config.yaml
n_experts: 16
router_score: "softmax"
init_std_router: 0.0356
beta1: 0.95
grad_clip: 2.0
Below are experts of layer 3 (counted from 0) of a mixture-of-experts language model. Rows are named router (the router's row for the expert), gate (a neuron's input weights, with its number), up (a neuron's input weights, with its number) and show model dimensions 0-255. Each number is 500 + 50 x the weight over its row's rms, rounded and kept within 0 to 999. Numbers have three digits each.
Before each expert's rows: "comes after" lists some tokens at least twice as common just before its tokens as in all text. This comes from a sample of Wikipedia text that the model never trained on. Tokens count by the router's weight.

# expert 1
comes after: "9", "8", "born", " =\n\n", " South", "),"
router:569596487513525475459448530498512493375488516511552439549519480546460521520527528505590510520371445455493549445483536570501528486503413446410482413514496423527464515547528497412440544446439512442556576562474432435526503535513430549497505453525396469465437456508522482477498588475606428548526494374549590507562418583508458539491510588474471490567502455498514494488546596387522553457504535470430546506492418470495559489527584516524464452510414565556586444500532521485541492556511495505458476523546592463425456559556523537476482406394478612602493463524424541494543515494561392498468489574376484476457411446487487483566434437467534447540404422415548505582498571473523518499553533484539551465489546480507507540457566505447486508529549514527535499489559471567489450478555546
gate0:469470434444543443535559502510508520618461427498421482495450460518499556638496622505470533412581544533479481558542512526514638540492427512509499553550428508529424493423477521542495469546556610457434399506561549549411486511499504539473500528371493413600475457521524509440501518488454495456532470552609442492411469525449548483489540418503494443451544580352468472527499506501383460535575470488526461524513554542548460469478525465462589462548501521468449474520441555488613531498505409451547521520492544560505588437486626416482512502492535524494448497489460473500449431471424578454505477413552526536525578526539575484474485522498377505526476497480522537446478484539561469455433533515506496554410427563505485539452450495510480519474468461469374523484511460508535581495577494
up0:471495540447473465483459358420475471481530488528520474530505485448468426486461572511557430613497594501518557487546400470470531480485570562482394522528533486479530486519473444440456487521478508473511579545603598467565502504537506611542448506522430443429486481507461422436489456536564416492434470517545519554463447406547562560481514516547497489549429491517464531445509470374508519443514466509498599499638514470453512504504443587570520424486511475521462434477577472414472492475538719546559513516427567476537461579495615528478541509511446490501584488569514551423496520432529508473461515513515364467469465460540426492457478575476585478515563431525408514489578482536478451449497520535464523524539547599427517514551517504448413460475485475543485492550464535455495506436506504
gate1:492598542488503524484535416460474535449458573502500490489419505446402534561482494480490428463485603540507496492534493424448519447518454476473537569425464525475524522519456452546463528534506501538524392510576477461484526517515465513480541577574509368449412485482551471448571491555477445567432524563538473509569514543444474451493617483432502415533469441461450425367489476488495436473492550519570496490481521469591504397409564558454521555522656586506523390477490485544504552440592574446519575593415381475517579532505542480511531566558504549500504464556478550459472536460507411521536486549509526567450443446443536515473464531505530492434501463527517504515531533541483500457471481485513526561579451588563547497398548538426529539414490507623560650536514487527513535508505469
up1:524552588482552504368453467509523552462523510538496485550540459350508490501475483534505465509557574504506580401507602423539458495572576576495648507529467543451460448514529523574463502460542427542478386436470474482535521545510480467538560476619491501410399461473541437510461500549533456444478445468502530490625525478427504453428532553430550482531536628502364465497541491410477484458552485519580339499463476444503529445442508546540544535565524488520459434510516562517499556496501495478524510575514385449470591467489536497425516421521539577486531511563473618548466510416555475455509465553467509521481469464478479502520438522513511495391484508499534398456472526509452572479552481533499584542575486495485474531404548533465489534444539476543524570510448463551497537452515455

# expert 3
comes after: "0", "2", "5", "3", "\"", " However"
router:361467478489503488501552479514470455388453530486446552456424513477484510544579507488494492498417490492521500496455454590382470518418436474532378529495547510473553504557474495468478515528533605490352529530510513535488555524547599463445545516538555506608484476413499599476437443429479481570502518560548532466399538552564493578527553407576539501510431458471591510521493471596505543472413514420458573539571485492523546509529517536398460444416514480370522437449422575478503412498446575619523444454476524500410546522499467495501585498502520393547530443466563467540528519558515502491439450479493506480449501447445510531478546567521468557520516467459511612593472552446485511475456456476520414448405498535500535544524467525499460435447432574526515494534521452438521512460559502
gate0:442451460425490510488498515586523510456552526457535444597499496529548504528640504489468501472448590540484476495487463550485539513450481375486405483489469540440560541546519442496400622487462559464455466508483516448524530511506415509536472494523422510657478452567538503440528486620380451566481493441467462462499507495515469490499470570483487509548439520461555399498492478499483502407478502462491601474516490479495492457433570524426443495575469502555471490519416515534522576479484512541460511527509518535416521528583521590537579458373544477559557479481505570482549518456518476483410462485468497485529491505445534481570508616521579454535463478465515531607368631520495430515468522684506463459550453506537498467467609494506431545526399524533545513525523418465468520479449491
up0:440492405435538576577423508544546504449551534477482393516525507504589453479664576516479504478543635581480527505457551536515525557439502368449428524559525577454564435544448537462449547433464525458414440528439483501574456556465461489536498493494477546638501441546560547468518469548402459553463473440497475532485528473556452465447469519537488511507491552523587432508466480450446532411446449478495567521508448439496464425438504500488519528571493478522466538528467505530497552486475468533530477527461478537494568547560481596477545435419575484519509476488477541495536484437531484535498529523457519469480497497432517496566526625497586449577484468523528492596381547481533436484519538558515409461449423536450518421480620523476402527546395529492578579484553428453419471528441494
gate1:485556496478506420443504554436498522594433486537558480480418545538510497535591520544540514533523502498526451562553435478512503445579526497532520452516472388457433535517533448436577424635555514562505469589551549474470570565468588512636557555475547489495472482517459456456451522452465500438548473457505480495479470490444512609579506516646514530498515545465391485501534562423565430520526548472593546494540503537544530521535446433473468542557550472346513480445547461504529506587504498483498495465537489459479471395447498494524447438524531510534545485450420501591549538546433465540528521494472500538510483609449573509471504466535493545419406487546553473480374460501483536519465502511537407386577506491509477528459434514397476563487538407566421510471495516468511545592620531
up1:463497499487504524508484584513553498454482537448519486480516509444554494593529545486475494432468541536557525479500568470514431507484465384481495510525445454474549593463472484482561574514520557519460512543580459515534501520487509610459485494486541479562512476506489525450480514465465476486543395508497465505436543483535513518574532492592489445478421523490602489531496513511516491451499545525563430515468427547591483498480594501525474534488364486445544482491422539403490486447475403485488491502468516535447536520510102425495542445512448535508443524472541460412485528492445498483618561517540471524476509508492522454476500547497496561546473512462502550509417530486530531541459509507562545568441506465548478573498493450534490533501469520523549457421534562368464443535407519

# expert 4
comes after: " |", "|", ";", "==", " –", " W"
router:581440470536532521526543597577494524435548433565426511494538576447476477383489390399546458437464518465442511469512530471603443548513492412512551543558454534492455467468487533536548457496511527531492469508438488493439536514521507516505469489546447468471535527541545554568591452415428484464524523392447499577503552578493455460439533476541477576484487450519465531511484413525554484407461473441535420506534492524506525519461541504485510532461475492546512487564445535531492610461464557494534439589608545625383600404452460394503482539479452474454479497446442554433492432504543483458526529401443577516508525477492550484501539511459451451501454519459536570573470428463494568569453525517544485514387572408470514481485549497543577498575521568468480382526476555484564506638483411
gate0:555473624549531462486488625557506550513509455502565499533493470541497538492512509519439469532400514358534411602622412425484576482583474484446488526486523510419555485560494479533442473500499466526565557429532503453480473512518470544448453481519478565490591513564525464480441526570529489464512443460549428490561424422518412501551527495564565509549425472514441516486529490476456482527526524489582482525549450483559601478512487498569491506532591455555531543469541475426624479507516544464472522492524499529480455411485453485429554545526431444424423479499433564436524593485484491446558484484477413556532632420519512527529490469428512512538455532564533480550421540519481437528466487539430455521447545487545424515586549426589442513480490520496446513441472628491478650596447533
up0:555470584588521481451500593513529571515501469538525491504500490515455578480436473448463526499466442413501505520592498411520561496555505469473577510526479481442516516538441493487547411538450465515604540463501534488524471495544515562463426473547508591450578518561531469554502475527539469621502457464555489429544426465545491462572519585475506541526437495550483476511444470530470489399470479433566442577607435449489435454473512469565515539513432504590482567571486524475583561507543497508453480545651480538453482390471398455454587484300423421422457477458469486536565494495493502522584506451433444526552492457540490466483507431469501512467490498522530504471396535413423451519506524598460439482505578456504434459582501488556454496507496508553475535419495630516421530558450507
gate1:474443441443436596527576454483500560480488540514498503501433507516500492532480430570463382448487517498487458473498438516442578449488415551427420527524468513494512524541525491473425516466461530476583478548654614478366554490474566420485560532484589494491450506504542516538429516470477470507545579460555493517487531597506536498508478442547532477515455486465562538491481455524492515539536435489554567545450566591531489547484445473461406516556512475445471395395444554506529503502512484555503412447433534491475407554539493500516497573553514462476552437563579462566568536439419486552435494516548425523469587454492481412496431504465409608566472507500524565523550497400569520453444468500497507449452467537555477519604512615512497444460410453552466566673499515500551508457519522
up1:501529458443517552571631492448505514532527646475478531538500484533487496495519616497470539465425460418528423492492449528479451440461561424495512505514501498524497532454568591554482507519385526603542418502453540487446439535421571472411565448471593501435523437519451497563507417482543475438423513492466460493453477415433590530638554494548575525512416513498552469502494583462503413477498494453511517405524527457533426518570402526552535551491443458490495560450599534515496497503536517655525506510545454436506426531518484516567448424413522516508545442552516517569575551503513492528452504565512461459495510516452474456535485535413511592414470436476553449483520528499417485492546538461485476512555517497491424464525448545533511556551499467469422519544437497666483397490550492

# expert 15
comes after: " the", " a", " and", " to", " his", "'s"
router:545459494479521447467576434537494415509469537443387530532478606405507449491571511469411480585460501496524463501483458433454484561458493499511500442533487503493451457471554478484524528462481421475506519420559614502506454452455492468489523504501432486541503537473548457606485459480472553521424438519528460419513518414479589580505582498592573398519522493519472439557526545464534575536508479602499469492555442397483498439433409467545445524432613541484475502537588533567425465445521561514568427442547534454601496477525531566524575561516452482584441492515434578519526564436500588539543484497511509397503584470489402546456482485445596450558557480568556513428586506540481480475470538505467472498497472449507501414546437516413429489426342538526487532542517478474443544462471547
gate0:455553560516457436599570459583548539468449558490568449548427502456444522498497527524479508533474548477473531523501517513413475554498495549480410541413436492421547527539448434531562532524523495598446538539605521464484534546447663490403506529482472410504483514588484484450487480436495499604589487492466474420392541488429486490509535384568508499469502552521512554517475502511442490478505491523497610534536552460545566410388525545533463492433452550499539475492478481480434540472459486517515416442479521475480550502526541408449466550513411525531562503444473499550466485502488486455413434377515502450580517598540526492403544534442462569503452404442521506435449478546552459470518515450598522468444460444550555551461483595456583458479477484553594523572587488410498403490475455
up0:555512545454428548462523530443337518484423507405448514298563501513517584539569465429517534472447526482454480487474427459448525476483440418492611511532538421565509496470538518467488548546423519373542442530473430486458491493510494614517510510526534490515500666484474509477514503487437555433471563501436506479508472552556571508530432461418530549500467463424525379410483487548521466509490475527512382471488500548525497547530510454482519468540610456496489465431567484590477448496570577530578585513594505566486406482542494505478527570483488498484473483549570516415516573509478454531529534518544535484476459460454569496485412483555456526509463530466515510536547587471474561515443505533484517526557622508488446446520575446506485570481392544489473523514501552517512543389556511
gate1:471493519568548421368546418478501470503539488531514518622494503516554503511559526575530462559813479548483462504485538486495656491533551534562490551534514480439490428484539507468427508517485459515475471455527529591519524433519445443520508469506517461551528534551452464478482512593527430488523536533422491442460483443454582508518441571464434402438481530514492483506550516434558465559493498554547486480521471489455535463523457514369457536481573546499499601481515543430494532516584501489485518403554446456559493514430520525508496517539469500550490456544536521500488494416441574520503405420485446500547461439432486538481518488493516492528547540627444504509510453443530488468571556508601424479532457388539519431549482444469473478470435465517464511512447470543544459423462576
up1:551520505434445551619453581523455556466452489424437470387497448503468446533431485457450511317401533458500521536507456526488431509452464450417496420417493487560554583540457505517563458477483611484473573574496473443502491562446532556471507521539508529474455475457534513500516482442495582545503500581557511553511497551574476507499538416520536584548508468466546474455473477604461526440504514424458530529475594578541517524489559519565507432564446501500497366487451474510506496491401521473520451634402551531430550450544485471502530500460526510451526533465511508500477521600530398498489581586560558548460507560559557484464518519461451485469468433392558509524508559554508468500410451505396508484483538603471495578473536515475466529525536522430559499478586485462436578557581432

# expert 9
comes after: ".", ",", " New", " in", " by", " San"
router:492571528496530521478471505542485528430427530484445442524507578462513525471445519425534520521527478541495604436441519471489466401538467584572530447566548520546394479414505521487440399425415364511537540595496518462493445440531472526516532476571566540412543467474448502533474481458534511436445444518510578370505497542524512498459403466499568472509556461493498574544613496451536490534475548534477462552442486485496476569525572518478493512522515461526510595606524500560476494570406460575526492558551388434586491464456500468412524363542553422463587510568558483576528474452562608457512505534479486565539479492511412470535565506568472444455547516438502464436472487508469500478634565582534468479523566521460497446515530559453440468547467529449412440460463565524485546473561456
gate0:502510556473468507528502512508485452468574523494514575525546424461453520574553485578493443478464481480585471580528440491408538637348494399459435503459442522511557454527434504499469599538513568511452489537517486479488545531535472485467480581393492442543585526566550516456535484569335546562453476591423437481496472498526525488419589467472522500429430490413510484520445450507477503444522531601470550475542458489510521457530522451486419540543512510454460464400525531487523465487523528514534468461464609491516418583564640539539595542489465522473472499597487485529429558505450675482458451401553546446520509503463615501499514598423493520529476455499495555511494520470556490530430485499457455564523455515523489543503532462451525422475464427556536519599498446479541453528484516
up0:666497508445522537544507507457544488475528450490637428523505528561500484492534509584398479499536541444495543543490496418512507432480470565517419469572515499564523493602552542445496517509519561560468551488526543431531642512512506326482455491521549582476538478488470464526586488479486541539538440492522492519501429472480336550530478462478382497421575465501468493509496474489462423557550466478443443503591471458434433461447596519482519556466409482513510580504487528540461472521470503496532482442520526405525410453426541508518558505569473492447443468493546586509451496535514493515623545487514412545539466468492447502459412469491518506402545535424441566572442455426462535544485426551510492488432482453552607489522512498494477541441479569539502451571545544411548501489509606
gate1:540537476520497352484492558495543472494521493508441480492554506443385520419517627574465504544542503482574539598495491484569456409580547437484479541508571433526564506526498443447544486524493522562461410546569526415470422501509569435495490543515461481438412487460509454478515511546508434497545477546566506510429418510506550485484410534466536538424474465551552429436513488452455455463528599510503611590544423437443566476518476495503534537482438525488472409523388446451588463472435547500571472544504489465473471467521554554516544540524503555445472510454446593476405555552448484548523452461478578550446484508463508542547443576520613524409532449391577535577447483495531514489463502536529475553532538559524515583500424562538437407528443502473538474402503492475543547491494647
up1:522542573502649450450453536523535562541564502439446505543523546436501504459507533481462480524567518550480572508497569443489537451566540567572526450504549452552480407400517511534468432455478395502511500507508529461456425495564440527571514515571484596485518516551490473443486479509551483454425406427403526442506466511430550427442454553424529560457545544564490477557489560422523403517573537597531481515509406477496480482562532435528503589464462496632521535581495496492463598590459469568526445533596432467569536430452500500441486442458547484400485532575417466537511458501547545492531513545452392516550508506487467401556602476592518489455501536452500430506430519549448546516522553552561572485539552395489437465468519558498441503521441425477487468420504522476409511486518471

# expert 14
comes after: "-", ":", "\n", "\n\n", " /", " •"
router:620478476533546451394488458423566463525512505545534452563484484553560504562488557476528546494527519468477534536452502566569502496551601526430532474473494479502476462476503517460506547582438472594524413486426502501635551565422468579480525460529548533440475523462434441560456517442474548448532475479518389515521489534504544457477389593465433551433489613458455473503375572533510494571496493436520412471466431485513538518480455495526581552473460578495525529497449505461494572475498451509385547462516474447472455490568477472553470513635483495453461582450458500545485547583568423534461463527454610477552477476501543487492494506503507522494531472555403433413452448540491459542457509503528578504493483545457397550460503474507569549526543415413381515339467500590522486513440502
gate0:444442458550484478461372498436470473538538488559522444494529546593521501620545505522505535475513488475487601483523525570487445522491407490501502634504463487466457507519457518486510562591474504521481530474523389451528520443485584681486398532468462516543491523531548555403563495524517463488557562444429405590508522549509529484493545552567419576441469475507484512479455425447461475407489557504526415496501572589566522524410556499440474448409455498449452488569436515453509543526513533529477428479537593593492512556495524401602473493509409430539503445469508443479489497603428501587538513420465533479508526526470533464500485534455481567519479437487482575533498443513515495547442455523505515572487465480481512505481516475493510531637454519521514363434523506474545570591463618
up0:466514492528450512510462534526465430486559445441500477471508542542476411564405405498533525522503560636477461382524576407522526520609476489484487581513452321458543463419520544561439462577511510479500527625452540443508511466503479568568416387519471468491564445483495568477479477485531479454406492517492515574439488543562553500538433494493539566521446484570546510452541481490485581473498562496489482494409439577465533474549550426515515543456431452472466527524531450386440446569421555524452559467517448548540424510450424465486436493602539521504467524433518579446493509442481535553487579518467440453485509560402407494480513562485509553480358500520524491560529501456583585520446509533577489446466460494418474515556505527473481451447468543534524500530564550565556521559517556
gate1:420462499520547470384408540546502421413506466511413478536531510471496476524593506512579399491503538450523495446518506451435513445507499504461467588551463414484428416569526455515432543575362488606484489573531509425519528481474478569483558539587378499478560436581486497514461509403446541534513457492492518499555547545517604501551546513488557482463472547481490412516515508407606510533495515406548559521549457537549507496525479466543538443443410540439532465488585485451481476491499554524477567464553494436409500507441497548519498493481530552475532515527481519514513522546580449470525530459492536464510527487446523458394527417419520531484442554471546513436490506591497531462494590597507504526461558504561495596494573588485432536347512504486531569551384454464449502475643490
up1:454555412592515431539454506552491418536452431563527476428561466483456512504548549521453439542495488525447513660482516487493514474482542520457353608478534515521454494505514509490502492528466424652477513521458463490555448487508534512445582521493446556526582516476475559554576515412479469538514469518581389559563462469505459492555545555501573511501470537454479450444548473415539491523428472472534444520570560579452502430447571513573538491488444503601490502526512457515504529478499547484566539394541553571441569661485435461521473592530550419392452519502466512489479442545480435459472516413559500455466594525521542477437499527509488509463380558470443535473471500550416488468505487533556542476457593538591460458511551603490542514387519510459508533522427465507423467517504527

# expert 11
comes after: "1", " ", "2", "4", " March", " April"
router:398493461460433391509509450555497508426465553599497529448396533588473493478483532535534523503499416508510527566499459575425603546479381557464442454495551526437507505607465494482482561529480522412488509520506509468453498602446492572507546513531489513590546456426494464548530434519530588533522470438566529425520524533545490548517382481527501453553477485454540545463558588485420528548591516419463560534514506562509567601477481517542547444499521404512460528505451434510522411494525483653519531553536476484479474531636567569482536532519498401497613492414531441508566476464523535445491488475491460434436469524472512481563553498576504494492507407423558529534402568455561428433588533472558494478458501535470545479537468563460534473538414576501536449525518410545522490437502532
gate0:511419532470490575524531565499549518503537536469476445505554487450387509455562477526450404369466475468533498449582495555584538422530435432525478542490578507562550571463565493519617551495452541562452510469553546483399582537575504441438434471490541527417460435657491453434492525484411465445491442529488489575448533542460537506567538462495477505525406502421541459487521472509531492413472507550532488470529540525521609568427484494488467448504587590422612473472442452546553517471471447425548527493536480505484549526472484408564534548504499544474461472493496599474517577572416464611471537464532537567557553516486501486395510476439501566428458459480536573446598459490476472514470498558476485543503566507536410552509539482483499525470388441508485489493507409382506517452471537
up0:526477537466557454537405547441583512546511551522516518559497443536551471471437422437499474513533520502569530489525444560464511550502550498530458485544505513425528446551487528518426511552451383458500449505527578453536474479466530435431520546458410419554445515556454440477410551523599498534443493489584473560516453425559487466484462487549576568498570555531451568413448542417600496522478489565533481559469542445581498543478442467345577504506524516452483514505609571517516577408491510587512503475508456437565540523494452458492504447584501509429516533537472572555497546495494423495512610583570471473461445470462451563475507550490584440554511462579501394425568635504549515562506448520429412499592438541477522486516486522540378465482515447520436532524438460492502414443492481
gate1:522525527514504528530513556413527546530447526426552499559568508486509467584540629541536439455436521533578505553569485498499532408480420527516489575477439444512527458428553534508563514562494529528511527504560478533553550490518556562531523529549465480573457550500515434432435507485428477506570462529506376532522499517458545496479495424460466443485467570373499521519498461466426444559455519591527485452484510411543439450526508449459405433396526629462496470426461549413501555479546477473439451446460566496484534460458553449589496508561433522457546563540589498562473524603391485643463465509525484583460558482485457460434567527464505475514518473549410459476499542553498476575444477507532472474484483545566482595464505506472467457396573327500488505440423472401516523482522484
up1:479496545551573481546509488469552504522600368595473426464478477555469493447469508576479511473515439496416463543497528530474556438504544549527465519435490475565497507462496567413638515550480520518451460484495522457396472505501455503500474513509628436488485518472336483513506451513524456479490500493484531482519443550539521454543559519463517546510463503514458533509517508516477397554435510429499569481491568554464467600401527512500549457527511453393558490499556445467508484463544539516474432526544466491488551513541436474519517473441497463496526477505490504485470305519491525526515490484509557486534502545505485530509528510539453513760430464438550518467370478451451615509492429509493536450435540486512546583491467514471538465478508514452559499668485582532561491474555615

# expert 2
comes after: " ", "8", "–", " (", "\n", "7"
router:396566477442449433565595503468490477369451554467469500478467518554506522574482513501506455535447464529609513502509447587406509488456433517565435613462594461449513518515458543489486485530570540520429607532514504556470540487526591563470520497461531493509577545431425565473452462394496518489505514609498527472412556487562509564561523401606559456491499469456579504524416506564476495519486496508474541549509505552578551504525566552438498476444578484411486500421523578480511363500455579573579394542481581491475484519452520535525503581509510431537522468520604498529532483544505569520496437522506534491450495477440450563455576502479491550537550388501490586506602510474529477471532461490503410476460492600496540516530401499499481413491470573473431490570570534541525514482591523
gate0:492488476499456484515511531493495476501520510447503432596581547500499517505553513518508520518476522510574445513535415505512544510494466435477422491481502416452515475556552431479536524471477486554499559526504478439478513576481585570542474622536495489482392489540519538429548557566498550524448558451492481553501453471486511475499496402541487606519485559501479522510491576585465524456525516478507543481465515555552520450512474478408431456477564514492484468472538483505502548482480516480480464436458528446396567489409544399574535481492550636433521475508506524512450506568472489558472486453496406518645459529504533448432512448468528515463409554556508533530467519461473460486464515490527463510506516510519405538390560856446446490460506355532530544495523522482506463546521537
up0:529510489526436505468558519521478494590506387537476414557583510524548430449518415523508489529443450494557539467450503493571490495487520464613544521492514545552518475484519565508509459398466479531539481407490490553478491531436482474492405487430565438533438532495590542448532560523623467464435512450454468608552452411551520414497457472525536590552489556488533516498591458423544485557468579498479448459505469545494479472535483502535420517442420425570373531503529581565519592529447456491473507440527580447530587508362468621491523394451528521446496455524498569454388521519455510497501496505480447542494525513443462576469401455473467502615476473470512438501487535485507514503338417534519437562471548503486500534584524448557445512443550485537456442526492574465451430528489536
gate1:509451502414493560486483584421436525602439498467508509412477425490502481497530515486457430429368527508528385518586489506500535446443439471512478532504507458494532513444428454553529549576512553493468417528525451522456557479557474511548519556508410519560529421542564520478468557539447495586543585497446477544552483529509494580498473469515469391471486451471521466493540486496476417482555458537510580507515528527513569554509517532482405505509587682488559489456491519506653500512498532448497463454496555530478516460415553431555587531397527482456491459525454515494529546615429459498508508464643473508489468477488543577484602616484588494647552481527560543498501500535464475563447549494482440506594464476490456547516515449481523451480328478504487553532518481506481556476525528
up1:377537491488534402588533480481479535466374527451473431498562544556489560605542544573438485567446498517523497452490476461461461595509527454466521466594564554514474587571524552543507521514557488433473528474473551507423540453545529478488518469421470532569469478515389442460495517464444494550489557500410457535454483551471552468547597533500582468529560544452438572653495441469511558472501460504581487461542485443462502533501483530388488520442442444509436584472516485570561436531547437541571454487519577506530460583424481423408478558501496397493558451526574477560432439453449495487515480442483564475412577523559500482601486525511471475563454407477490431525561498486562438493490510434488481581482546537489585469507408489510476506547562480496470444558505419507472558523374452